Weights of a small mixture-of-experts language model, trained from scratch on English Wikipedia.
Size: 14 layers, width 256.
Experts: 16 experts in each of 12 layers, 192 tanh GELU neurons an expert, 2 picks a token, a sigmoid router.
Training: a variant of SOAP for the experts, 263M tokens, 8024 steps.
Below are experts of layer 10 (counted from 0) of a mixture-of-experts language model. Rows are named router (the router's row for the expert), up (a neuron's input weights, with its number), down (a neuron's output weights, with its number) and show model dimensions 0-255. Each number is 200 + 20 x the weight over its row's rms, rounded and kept within 0 to 999.
Before each expert's rows: "comes before" lists some tokens at least twice as common just after its tokens as in all text; "mostly gets" lists some tokens that are sent to it at least half of the time. This comes from a sample of Wikipedia text that the model never trained on. Tokens count by the router's weight.

# expert 6
comes before: " |", ",", ":", " (", "s", " of"
mostly gets: " Cup", " School", " school", " College", " County", " football"
router,200,153,218,208,192,185,214,209,204,193,183,177,250,195,198,183,211,180,237,190,209,164,178,215,184,217,224,209,198,181,186,203,227,176,171,221,219,226,204,179,199,201,184,198,250,190,186,195,205,207,184,209,223,161,181,182,190,214,230,219,193,201,186,247,218,191,155,235,199,196,206,196,222,174,229,201,175,208,185,191,202,204,197,201,200,209,195,208,175,208,173,158,190,181,213,181,176,207,196,221,207,183,225,221,215,203,214,205,236,218,222,213,187,198,211,176,176,185,212,190,186,217,201,174,208,212,213,205,192,209,217,187,212,169,218,209,209,214,201,230,205,196,221,196,210,170,188,225,170,180,214,215,238,205,196,159,182,164,215,177,193,244,212,191,186,201,220,190,193,165,209,216,218,227,255,178,189,196,213,213,207,189,212,219,216,154,191,195,209,225,202,214,231,208,210,210,205,219,233,225,199,212,169,219,185,180,208,185,205,249,164,201,207,165,193,228,194,235,246,199,172,239,185,172,184,218,188,240,168,197,184,188,205,165,224,212,166,214,176,162,196,189,195,204,204,200,227,188,197,201,188,202,198,221,213,193
up0,198,194,192,211,199,197,197,193,200,203,189,159,225,199,194,183,217,190,225,176,187,191,189,200,187,227,172,167,181,242,192,173,198,205,228,160,240,211,218,221,209,173,204,216,194,210,198,193,198,181,206,176,173,214,203,207,198,228,220,202,192,205,165,201,156,224,180,234,178,216,203,214,218,213,204,225,171,203,175,198,213,174,205,210,188,236,183,205,225,200,180,177,176,184,182,187,172,211,200,192,191,214,205,197,194,252,210,170,198,213,219,194,219,172,214,188,200,215,207,180,216,185,206,229,210,257,219,203,194,196,212,196,218,197,202,217,175,187,215,188,200,195,182,198,196,192,199,140,167,201,217,184,187,198,223,221,233,229,189,210,208,211,240,208,221,206,211,216,216,183,222,179,195,205,191,214,190,191,186,197,179,234,153,160,183,190,194,227,190,206,206,181,188,216,213,203,212,194,180,273,229,199,231,187,209,237,180,184,204,242,176,248,208,189,229,230,233,226,173,183,217,207,207,181,218,224,156,185,176,233,186,220,189,225,232,175,191,182,198,215,209,188,197,185,195,219,208,198,180,204,207,206,177,214,224,208
down0,205,212,206,212,243,250,193,202,213,219,210,180,175,201,221,212,211,219,208,178,201,205,183,206,162,204,203,201,216,204,165,218,199,185,205,180,211,198,184,213,182,175,217,211,196,186,193,184,205,245,189,180,200,219,175,211,235,175,213,239,197,221,190,203,199,221,207,182,194,196,197,194,213,191,193,194,212,186,210,192,181,174,199,181,215,182,205,174,235,194,198,202,216,207,214,212,202,195,220,191,190,162,195,165,242,194,226,198,236,213,218,198,229,227,231,220,226,164,225,181,218,260,224,192,195,207,224,188,180,186,183,181,200,191,187,210,182,170,215,168,246,185,192,239,221,207,179,189,214,193,210,164,176,186,208,202,212,177,209,212,220,162,201,246,200,207,205,223,207,191,225,171,185,188,198,188,212,161,168,206,193,239,243,181,186,203,189,208,203,196,181,253,180,222,217,199,212,169,160,223,190,216,208,200,184,218,186,235,220,180,191,161,198,175,198,195,180,216,159,194,207,222,168,166,217,190,221,195,189,226,213,176,181,191,186,209,182,250,185,212,193,212,205,187,200,198,195,184,196,166,196,179,187,229,193,163

# expert 8
comes before: " |", " 0", ":", " 1", "-", " the"
mostly gets: " in", " In", "In", " throughout", " Species", " near"
router,193,196,179,237,218,183,209,162,224,206,178,213,161,205,211,212,202,154,209,210,200,217,190,201,172,225,234,230,196,202,178,172,222,207,198,220,162,239,230,173,215,179,170,212,199,200,213,171,210,206,199,144,184,195,181,174,202,200,212,208,206,171,207,223,226,193,178,196,193,184,230,211,184,196,192,232,237,202,198,201,176,215,210,212,192,192,182,166,199,151,210,185,167,170,207,179,173,220,203,174,158,173,179,228,154,246,200,210,183,188,225,179,194,234,212,211,170,211,195,208,194,226,226,238,180,229,195,228,210,208,206,212,206,198,180,165,194,196,205,228,211,195,199,227,218,194,215,215,179,212,216,211,192,191,182,196,198,219,182,192,179,235,201,218,169,227,198,213,208,174,219,188,219,206,198,178,187,215,234,213,173,185,207,227,210,203,179,178,203,247,207,213,212,196,207,199,225,200,212,227,224,199,222,213,193,202,168,196,235,197,204,210,176,167,213,205,206,262,207,214,187,215,185,184,180,207,185,207,180,208,180,188,188,186,221,195,168,188,204,211,190,230,180,241,203,207,167,192,212,211,179,210,191,184,217,184
up0,216,220,165,166,204,187,199,203,215,178,206,176,172,207,209,231,204,252,218,199,212,180,176,194,213,187,169,182,190,211,171,167,231,169,172,233,216,205,178,231,191,159,184,185,200,207,187,218,193,188,181,195,187,184,213,233,211,183,204,195,178,159,178,212,167,202,183,186,190,191,183,220,215,207,218,217,175,191,191,226,234,199,199,230,210,212,180,193,169,225,192,153,155,171,201,176,177,200,199,185,206,186,208,209,208,194,237,221,236,210,195,227,252,185,192,205,239,216,193,191,200,242,197,180,193,193,219,203,197,213,199,189,208,235,231,222,215,185,191,195,188,172,156,193,236,187,192,227,209,220,222,203,164,212,174,192,241,195,183,204,192,192,209,227,211,208,193,182,187,238,212,212,209,166,201,186,215,238,205,221,163,194,167,237,196,221,202,205,228,216,190,208,199,178,225,233,203,184,196,215,188,199,196,191,212,203,251,198,212,184,173,201,189,211,204,202,218,226,179,175,209,200,241,213,196,221,209,189,175,194,201,201,191,156,201,178,178,179,215,196,221,177,216,189,196,226,192,184,199,222,175,186,210,210,206,209
down0,197,207,193,226,207,221,192,219,201,206,191,210,188,203,188,175,210,198,177,193,196,194,229,219,188,211,223,237,176,195,179,196,183,202,214,219,200,202,216,171,209,195,184,178,218,213,226,219,201,177,204,209,183,227,216,203,200,200,176,228,220,214,182,179,194,208,200,171,205,211,201,189,212,188,231,180,202,206,217,155,175,178,172,203,217,195,167,191,202,167,190,195,233,170,200,200,203,211,201,196,171,237,189,212,223,216,175,182,182,204,183,169,173,164,159,210,188,186,184,233,215,206,184,198,226,204,203,207,222,176,163,206,208,170,197,224,235,197,189,192,230,166,198,208,222,211,201,178,162,208,192,161,169,217,223,188,214,200,201,178,236,219,178,214,202,211,203,196,204,178,179,197,242,180,135,213,174,203,195,175,169,204,163,206,188,194,225,176,169,216,194,200,226,215,162,206,222,168,232,178,194,186,235,228,226,203,214,225,165,190,210,183,196,199,198,174,182,164,191,194,228,172,181,225,195,215,191,207,205,223,236,214,217,207,181,218,182,220,186,212,172,231,225,231,220,182,202,174,186,185,261,211,230,200,208,190

# expert 15
comes before: " the", " a", " to", " his", " he", " it"
mostly gets: " after", " during", " when", " where", " became", " until"
router,200,188,211,201,178,247,230,211,200,194,209,202,198,188,202,213,242,202,196,202,243,197,228,230,202,224,167,207,164,199,163,227,198,171,218,183,213,214,244,162,193,173,190,236,180,205,198,189,220,227,187,216,213,192,190,204,183,215,260,195,221,190,207,177,214,184,183,179,219,219,212,194,192,185,221,194,233,210,224,207,233,210,239,240,187,205,181,210,217,170,202,181,195,200,182,161,204,165,220,185,184,169,202,191,181,186,217,211,219,225,162,187,194,226,210,191,169,182,189,219,227,227,220,192,191,229,176,218,226,187,215,208,210,184,215,217,191,204,206,208,185,222,176,257,169,182,210,207,197,211,198,213,184,218,194,177,220,162,185,206,156,207,194,204,168,180,188,190,214,199,216,175,198,217,169,175,193,231,189,237,205,205,223,213,189,188,198,180,179,169,220,220,240,217,210,205,192,199,192,182,210,215,219,198,165,201,167,232,241,233,185,202,204,170,202,229,174,161,205,177,195,192,198,186,184,198,211,219,225,216,200,223,188,205,196,185,192,166,194,188,194,191,208,204,194,192,162,197,194,201,207,197,211,211,166,186
up0,188,211,174,214,207,170,162,218,181,221,209,152,218,185,227,232,204,204,194,196,235,162,213,201,210,196,210,228,181,210,210,179,191,169,195,208,205,186,190,199,196,232,190,215,205,202,220,214,224,224,201,190,201,216,241,193,201,207,209,237,197,238,211,236,189,206,169,200,188,208,189,184,197,208,236,208,187,196,201,196,200,202,217,192,212,220,184,206,198,195,196,160,207,203,176,205,219,198,204,200,189,195,244,182,198,225,208,211,201,209,190,198,196,216,182,192,185,157,235,207,198,203,205,193,201,186,189,243,231,174,210,203,210,189,258,159,207,176,173,200,187,241,202,204,225,228,222,200,190,216,210,235,159,205,237,198,218,166,205,213,214,231,222,178,240,188,183,225,205,195,181,187,227,196,205,192,196,194,194,167,209,233,227,174,210,159,179,155,193,205,208,199,222,230,204,198,164,184,199,154,171,188,199,215,186,212,223,163,215,199,189,214,199,222,194,211,185,196,198,197,210,217,169,209,230,199,201,209,189,248,177,259,203,205,227,228,205,202,201,170,229,188,186,168,219,198,201,174,194,208,191,179,229,216,213,227
down0,213,229,202,218,196,236,171,196,213,186,209,208,216,207,210,215,183,191,218,183,229,220,179,165,185,177,228,187,206,176,193,190,201,177,211,207,193,208,201,206,211,203,224,223,201,207,218,194,217,212,220,232,194,210,181,207,190,190,236,213,174,198,162,196,188,176,184,234,220,219,172,182,172,216,187,170,167,207,207,211,161,214,178,216,204,206,220,156,209,181,240,179,225,194,207,226,202,217,178,186,190,154,197,156,199,233,202,174,191,217,190,178,198,199,202,210,201,211,234,211,172,176,199,213,200,209,203,222,184,239,220,183,198,214,191,209,187,209,169,219,208,201,173,217,190,224,201,184,197,198,195,207,183,218,195,169,177,191,175,190,184,223,224,187,183,208,245,189,185,198,240,189,216,238,164,196,177,186,199,226,205,203,203,220,210,192,214,200,206,178,208,223,195,203,180,168,222,217,175,221,211,208,207,189,200,182,167,218,187,188,148,228,220,210,241,189,198,189,238,227,208,197,181,248,183,224,208,199,187,190,206,214,233,203,195,195,208,185,251,187,189,183,180,194,198,168,144,197,182,255,192,226,184,177,188,164

# expert 3
comes before: " of", " and", " in", " which", " but", " for"
mostly gets: " head", " man", " President", " president", " war", " Minister"
router,208,186,206,231,197,191,234,221,178,180,187,187,221,181,197,190,242,180,232,203,207,195,166,186,204,219,236,195,211,192,191,193,199,184,175,146,189,232,220,186,194,152,226,183,174,221,186,207,188,216,189,208,224,174,164,217,226,225,189,205,203,208,173,246,209,186,187,212,220,204,179,219,233,205,228,210,206,174,231,193,201,193,173,203,202,179,212,157,233,210,198,188,223,198,245,175,205,204,210,203,198,184,206,222,212,177,212,215,221,209,185,214,196,207,190,204,170,183,214,202,179,191,191,168,177,221,214,191,194,210,210,185,200,210,193,218,209,202,176,223,222,190,184,200,176,149,183,235,177,201,196,213,191,230,190,158,182,218,174,204,187,258,191,189,191,196,211,194,190,210,233,178,187,168,174,169,205,205,219,182,207,200,220,196,173,196,187,216,210,227,175,224,221,207,234,202,190,190,233,167,204,183,208,202,192,218,180,207,224,233,175,186,186,179,172,175,193,197,202,186,242,225,201,166,218,213,213,221,248,212,158,210,197,210,182,182,202,251,184,186,190,201,191,206,232,198,177,209,187,212,210,187,218,203,231,190
up0,220,175,199,178,187,196,202,203,228,204,202,183,197,191,225,207,231,162,228,213,217,155,190,212,182,208,176,194,161,232,235,195,196,176,223,208,221,207,182,197,200,204,196,177,171,244,199,205,206,172,242,191,197,204,216,216,201,221,185,219,208,177,184,215,180,205,198,176,215,187,162,241,197,183,194,180,191,208,215,201,236,189,192,227,177,188,220,220,207,189,205,170,167,226,188,202,222,158,215,194,183,182,222,209,215,173,208,199,188,206,194,233,200,211,195,210,214,206,214,181,220,213,215,192,210,198,228,217,178,198,185,214,180,217,228,207,234,180,145,226,190,233,204,210,153,160,202,199,187,177,243,212,166,165,191,205,214,210,191,163,187,212,214,219,172,235,196,190,198,203,225,194,190,176,203,178,155,186,242,202,183,213,179,216,211,200,205,169,160,210,181,225,193,235,199,209,168,221,221,198,207,189,219,214,215,212,214,198,228,192,183,193,205,188,202,172,206,173,201,195,204,202,203,174,223,247,218,200,189,181,151,184,192,222,195,209,197,196,171,205,190,206,183,203,215,205,210,198,183,241,211,157,186,243,194,193
down0,196,197,183,184,195,191,149,204,180,166,175,163,212,190,216,174,191,179,209,227,228,195,191,169,228,195,202,185,200,198,171,188,205,167,226,197,205,180,152,215,206,179,239,174,203,217,187,179,220,177,199,202,189,223,187,190,190,181,170,200,186,252,192,213,204,211,181,208,190,197,193,224,204,203,190,174,193,169,168,222,254,213,187,211,212,200,216,153,212,196,202,193,180,158,183,195,197,202,199,220,209,197,178,199,192,193,179,191,228,218,208,219,183,169,208,197,212,198,212,176,215,266,194,243,198,216,205,231,185,207,228,217,197,224,192,224,213,184,210,210,213,191,190,205,208,170,196,221,218,170,199,210,206,213,205,194,180,226,184,213,150,207,175,216,175,203,203,213,203,182,197,200,256,193,186,191,195,195,204,204,183,190,221,181,213,179,214,198,193,173,180,201,188,198,182,190,198,224,165,211,218,208,191,176,185,210,173,209,219,152,224,187,196,200,187,183,201,186,166,183,226,212,195,212,200,231,217,180,187,197,231,154,219,171,186,235,175,191,166,196,185,196,188,186,176,196,190,207,192,161,246,201,189,241,182,169

# expert 12
comes before: "=", " also", " not", "See", "Personal", " released"
mostly gets: " was", "=", " were", " en", " e", " JPL"
router,203,203,202,192,203,181,218,164,163,176,176,157,209,176,210,225,221,188,222,184,178,215,212,201,208,232,186,210,193,172,202,255,184,190,218,199,214,222,179,188,214,174,231,172,182,193,229,204,245,188,190,177,191,198,225,179,192,189,213,218,226,218,215,192,204,190,177,164,223,202,200,223,204,207,220,203,217,217,210,179,173,196,215,191,191,186,177,153,211,210,191,204,192,193,209,190,249,140,202,164,195,221,184,148,197,205,188,177,204,203,203,173,183,170,181,214,200,245,220,217,151,202,226,218,199,230,175,200,192,208,184,201,207,214,193,218,211,185,216,170,197,217,187,222,219,208,199,207,182,224,160,192,223,173,212,211,203,224,204,154,198,173,225,196,202,227,185,233,141,196,190,179,210,206,187,213,223,192,218,240,190,209,186,194,215,192,224,202,232,231,203,210,212,220,221,188,175,202,208,233,193,187,200,179,235,203,212,199,213,199,212,221,185,201,193,193,210,208,198,225,168,210,188,209,168,204,192,233,231,209,189,217,195,175,182,182,218,202,171,177,171,219,211,192,203,198,219,196,174,196,224,206,187,179,160,204
up0,248,210,222,202,207,224,188,212,186,196,231,184,220,155,199,186,171,177,184,199,198,205,188,208,170,194,209,185,199,200,208,201,206,224,217,143,182,208,192,177,227,193,227,201,224,241,207,185,203,180,200,216,220,196,209,192,189,209,166,215,237,209,203,178,231,211,206,205,226,175,189,233,191,193,220,207,190,230,232,181,176,222,154,185,173,206,189,172,226,179,201,174,181,236,189,210,204,199,218,182,187,184,220,211,204,192,183,197,212,177,184,159,175,187,195,203,188,221,182,240,189,226,156,201,195,206,189,223,209,197,194,202,173,193,246,214,176,201,169,170,196,219,170,176,188,234,199,165,222,179,234,233,230,215,201,186,213,192,210,206,190,227,221,200,178,197,171,223,212,200,201,186,184,210,226,184,217,163,183,192,194,218,181,193,200,167,179,193,219,189,182,200,239,225,185,194,164,219,178,227,200,194,215,212,200,193,222,214,208,201,221,186,176,219,206,189,203,211,200,179,218,172,178,222,218,189,214,246,243,203,185,199,200,178,214,210,160,200,221,217,195,181,185,210,167,200,183,193,189,201,204,241,184,187,248,197
down0,191,174,207,212,229,224,176,197,217,178,224,187,191,225,213,199,200,215,236,189,226,177,170,177,200,228,193,231,190,190,204,202,224,198,227,187,190,172,167,199,216,205,193,178,205,212,206,199,185,192,195,202,154,192,173,165,219,219,180,227,189,196,215,220,216,160,174,187,198,196,196,148,195,176,191,195,197,170,163,247,265,176,189,194,186,177,206,207,201,216,207,165,154,218,191,207,198,219,189,197,194,212,193,197,187,205,203,183,192,156,198,226,204,204,239,199,199,239,208,207,195,211,215,207,233,219,168,192,179,162,182,193,182,211,202,213,209,185,204,183,165,171,182,172,181,190,201,199,200,198,193,167,187,215,202,204,203,215,200,187,194,196,192,211,192,221,182,197,240,202,227,166,172,168,214,151,238,187,212,199,213,170,205,177,185,219,175,179,205,205,173,165,189,209,233,162,204,197,197,211,201,233,193,198,162,190,209,214,224,177,162,223,213,177,189,203,213,213,205,176,240,225,204,180,203,190,213,172,171,222,211,170,206,216,188,197,192,211,215,237,213,175,192,200,202,193,208,181,222,202,220,227,170,194,178,198

# expert 2
comes before: ".", " |", ",", ")", "–", ";"
mostly gets: " they", "9", "8", "00", " it", "000"
router,163,163,191,199,220,211,238,233,207,225,217,178,239,186,178,159,220,152,217,169,213,222,178,209,215,234,192,201,193,218,214,195,236,213,212,166,197,235,186,197,210,198,191,207,225,214,197,205,236,194,181,198,232,158,195,205,216,219,207,232,203,203,214,192,227,167,171,222,207,227,205,169,219,202,218,200,185,197,213,174,215,188,210,231,195,172,158,198,181,186,196,186,180,210,213,180,215,219,223,189,186,186,166,185,203,221,195,191,211,194,220,221,182,185,188,196,211,224,185,195,183,229,228,197,182,213,205,196,169,199,201,225,210,206,218,212,194,220,151,210,223,187,195,204,176,180,170,215,189,174,187,232,219,213,197,188,201,179,208,174,196,191,182,179,200,179,216,214,214,147,228,202,222,169,190,178,159,190,211,242,192,218,205,219,208,189,219,183,214,231,180,232,222,220,193,209,196,213,231,183,200,199,194,209,180,203,206,210,206,219,184,187,221,200,188,217,229,286,219,178,220,215,202,177,194,231,237,200,195,194,204,195,182,211,173,185,180,215,177,199,185,223,190,184,203,187,185,197,205,212,195,216,220,208,178,232
up0,216,210,199,194,197,202,207,229,193,183,167,179,191,205,193,185,238,192,192,165,200,183,198,178,186,191,190,200,215,219,191,214,213,216,197,191,201,209,189,230,218,220,189,184,199,201,168,198,215,164,168,179,216,197,196,208,194,218,174,230,183,180,202,239,198,214,225,216,237,218,185,228,190,169,188,198,206,180,200,182,231,182,192,197,220,218,159,216,154,188,197,190,194,194,236,212,211,180,212,176,189,195,205,212,216,170,207,193,194,203,180,203,165,201,189,184,197,181,212,221,212,219,209,183,207,228,235,223,180,200,205,196,163,222,215,191,206,162,183,178,243,224,203,212,198,202,196,200,228,165,178,169,189,214,223,201,196,212,209,174,203,214,231,206,162,170,220,212,175,210,200,218,168,157,197,160,217,211,204,195,223,190,214,222,238,204,258,172,176,224,202,219,214,214,172,206,225,240,211,208,194,190,183,186,164,203,182,218,200,239,189,204,252,203,211,181,246,201,214,197,223,173,226,193,198,210,185,187,200,163,214,196,148,185,180,245,178,205,187,178,221,239,211,207,207,190,231,213,206,201,218,223,180,201,215,214
down0,212,219,195,200,214,181,222,186,201,173,201,192,230,199,204,171,234,199,230,211,215,183,159,215,226,211,184,208,199,209,183,176,182,166,218,214,203,189,204,224,175,215,229,219,216,212,201,182,241,224,223,199,163,180,208,176,219,191,209,190,180,189,204,189,162,229,213,190,202,193,186,212,192,196,190,202,172,214,204,196,194,173,156,191,203,192,208,202,161,191,193,229,179,240,196,219,166,179,203,223,210,193,217,226,211,220,210,197,208,250,191,183,224,221,230,191,181,222,265,183,227,230,204,213,202,218,215,220,199,208,217,196,191,186,203,195,248,199,210,219,178,189,218,198,185,192,208,225,211,235,218,177,231,226,183,219,185,214,169,193,196,222,193,200,176,210,214,146,192,192,186,179,252,182,182,215,219,199,211,224,213,187,175,181,222,182,162,218,169,217,231,214,226,218,193,183,205,189,187,205,195,211,196,200,210,198,199,198,221,205,183,185,229,192,211,205,213,205,183,226,216,213,201,195,228,206,232,216,168,237,194,186,227,208,208,207,174,204,236,243,178,213,239,236,182,197,213,201,194,195,243,177,179,181,203,168

# expert 13
comes before: "\n", "\n\n", "-", "|", "  ", " The"
mostly gets: "!", "\n   ", "\n     ", "\n", "\n\n", "?"
router,196,160,201,221,205,172,242,200,192,216,194,196,193,196,201,198,215,173,191,237,219,188,193,198,227,211,207,194,190,217,228,203,239,218,160,194,215,244,187,194,189,177,220,177,173,226,220,185,189,181,173,207,216,193,202,197,239,179,225,224,211,189,198,218,213,170,188,199,193,211,148,187,202,218,218,227,179,184,209,177,179,209,190,192,237,170,203,211,198,204,203,189,178,181,210,166,202,226,191,214,168,217,201,177,221,183,221,212,191,214,175,217,216,201,181,176,196,192,234,178,188,202,207,177,214,202,181,235,207,222,222,200,190,223,211,206,195,215,173,217,188,201,187,231,209,166,212,237,173,184,216,204,198,219,154,180,201,178,211,191,194,199,176,209,201,205,203,207,202,175,192,178,181,215,203,173,168,220,208,202,166,217,198,213,226,197,209,165,230,207,201,211,204,188,226,204,227,206,222,192,178,170,218,204,197,214,190,237,255,236,242,192,215,183,143,230,209,207,219,182,199,214,195,213,227,201,230,217,182,200,189,185,187,222,182,178,147,204,217,167,188,230,213,226,203,204,201,174,180,201,214,215,218,253,202,171
up0,202,173,198,222,209,182,191,223,160,196,169,183,203,170,140,196,202,194,178,203,237,201,179,223,184,242,171,211,191,215,198,185,214,217,212,162,215,157,219,221,218,205,224,222,178,204,200,179,230,202,180,197,177,189,240,212,165,229,185,199,214,212,247,222,171,198,201,225,212,243,201,152,181,208,196,202,221,231,198,162,193,197,190,218,191,188,218,182,211,171,190,181,209,196,244,217,158,212,178,213,212,210,191,185,217,187,216,199,143,219,176,193,204,181,181,226,226,204,212,208,199,202,226,197,216,156,205,222,203,227,217,183,208,173,218,203,210,204,203,202,207,201,186,234,198,201,202,200,194,160,191,238,190,199,221,193,185,202,152,141,212,174,222,207,185,197,191,214,196,213,198,197,193,186,229,187,214,205,211,165,214,202,196,196,186,191,176,204,220,178,228,186,186,230,210,217,191,221,214,184,186,181,182,198,224,177,197,226,201,227,194,206,219,213,211,205,211,159,178,211,242,212,183,174,174,186,228,210,211,178,210,201,196,220,182,210,205,181,238,198,211,210,227,211,215,179,173,194,204,210,208,185,191,205,218,186
down0,210,198,209,205,190,173,194,217,213,160,152,211,194,158,214,208,193,185,201,166,175,155,195,200,168,204,208,175,180,180,197,202,193,174,201,204,230,235,219,214,202,169,196,186,210,200,191,213,200,196,201,171,200,202,210,197,194,189,213,188,210,178,211,181,187,204,228,198,216,196,172,175,217,212,209,200,204,174,180,202,200,224,182,197,213,203,195,207,199,207,183,219,220,209,181,204,152,171,182,170,179,183,218,217,222,195,203,176,193,233,179,202,212,216,183,182,176,177,209,178,187,201,185,192,208,184,218,166,201,189,168,207,228,178,183,205,203,187,184,210,198,208,200,229,197,166,221,184,213,194,200,186,197,170,191,162,175,191,179,217,182,206,203,209,227,209,200,209,211,152,229,210,234,200,176,190,198,165,165,204,223,165,157,206,178,209,194,211,213,187,206,196,218,210,170,216,183,193,207,158,211,173,232,201,219,206,190,191,168,160,224,215,217,207,238,187,229,158,207,244,237,223,179,181,187,198,248,168,209,205,213,209,222,202,202,191,220,196,234,171,254,172,213,206,204,195,207,199,196,182,205,215,126,200,206,187

# expert 1
comes before: "|", "-", "1", "0", "2", "19"
mostly gets: " \"", " (", "–", " $", "_", "′"
router,181,161,212,206,178,204,205,200,187,191,207,183,228,241,196,191,200,201,203,188,199,206,183,151,226,224,197,212,222,228,222,206,206,184,201,185,227,213,197,223,215,181,181,185,205,187,230,208,192,205,166,201,215,220,186,214,231,217,171,194,218,205,211,200,206,205,182,207,196,196,190,203,191,189,225,203,209,204,199,248,180,182,186,189,246,185,194,169,173,178,187,178,201,174,189,198,220,220,180,178,164,243,201,228,169,229,187,213,208,215,213,204,190,203,176,218,169,202,218,181,190,194,225,205,183,226,213,169,194,221,167,198,232,205,225,186,223,208,230,215,185,186,197,192,214,156,179,222,168,228,213,222,211,197,202,164,175,187,169,221,205,214,203,237,209,243,201,187,216,185,231,151,221,227,179,200,224,204,218,198,207,209,202,189,197,239,217,180,207,190,166,205,205,213,204,160,233,165,214,225,151,180,232,187,198,228,204,201,217,191,206,201,246,186,230,186,187,206,211,178,221,197,196,195,193,206,224,211,221,180,190,207,196,215,161,197,154,203,187,172,198,176,201,226,166,214,165,173,228,211,191,216,185,196,177,187
up0,172,192,225,216,187,186,179,232,181,217,241,203,201,221,207,182,202,173,181,216,181,200,190,191,197,194,215,178,161,255,166,180,206,189,188,167,190,212,202,197,216,175,185,183,197,194,203,199,184,213,180,143,194,189,193,187,203,175,179,205,195,203,202,239,195,176,211,251,235,209,180,219,170,224,215,202,188,222,242,176,238,188,185,196,160,188,161,223,205,208,219,196,207,210,189,195,174,214,197,171,198,159,243,198,211,196,192,177,170,213,194,194,194,181,186,221,222,219,174,235,221,226,193,208,189,193,209,182,171,206,191,202,199,197,187,221,238,189,230,245,183,203,220,204,232,197,201,205,205,148,209,182,214,186,189,177,192,192,175,155,220,212,207,250,188,196,185,211,213,212,215,200,189,200,213,185,186,174,211,177,216,203,223,165,175,214,217,198,191,181,200,198,216,209,219,207,229,188,200,182,214,189,204,204,213,204,233,161,197,175,219,220,213,210,197,178,230,194,185,225,207,214,181,199,221,212,177,201,200,185,242,188,193,212,174,197,208,181,182,204,225,190,182,185,188,215,192,171,234,216,179,186,200,188,236,250
down0,208,184,181,196,165,232,203,185,208,166,189,228,184,169,200,214,213,201,196,201,219,196,148,218,165,183,241,218,202,172,188,210,189,179,176,179,224,192,197,212,229,203,216,199,223,191,165,193,204,189,190,196,178,212,204,216,183,167,193,199,181,222,206,179,212,253,194,173,209,222,211,201,233,251,220,200,209,250,219,188,208,219,196,224,190,198,223,211,205,235,208,227,167,183,189,218,145,221,200,195,181,178,231,187,216,194,194,173,195,225,217,200,218,197,206,216,212,215,193,229,219,181,176,190,205,218,204,259,182,208,195,190,230,212,169,221,272,204,186,221,218,222,200,200,167,184,205,200,182,198,206,230,198,191,207,213,167,203,210,188,195,192,229,206,208,195,185,247,187,216,194,207,231,183,210,190,228,168,188,197,194,175,202,193,210,202,196,225,200,225,182,212,213,233,194,184,185,200,174,221,178,191,222,213,218,220,237,154,196,201,236,215,195,201,218,205,202,173,211,191,210,230,176,190,207,210,191,224,165,204,198,191,199,209,214,251,180,194,186,203,169,210,185,208,178,196,193,195,233,195,199,198,202,225,214,217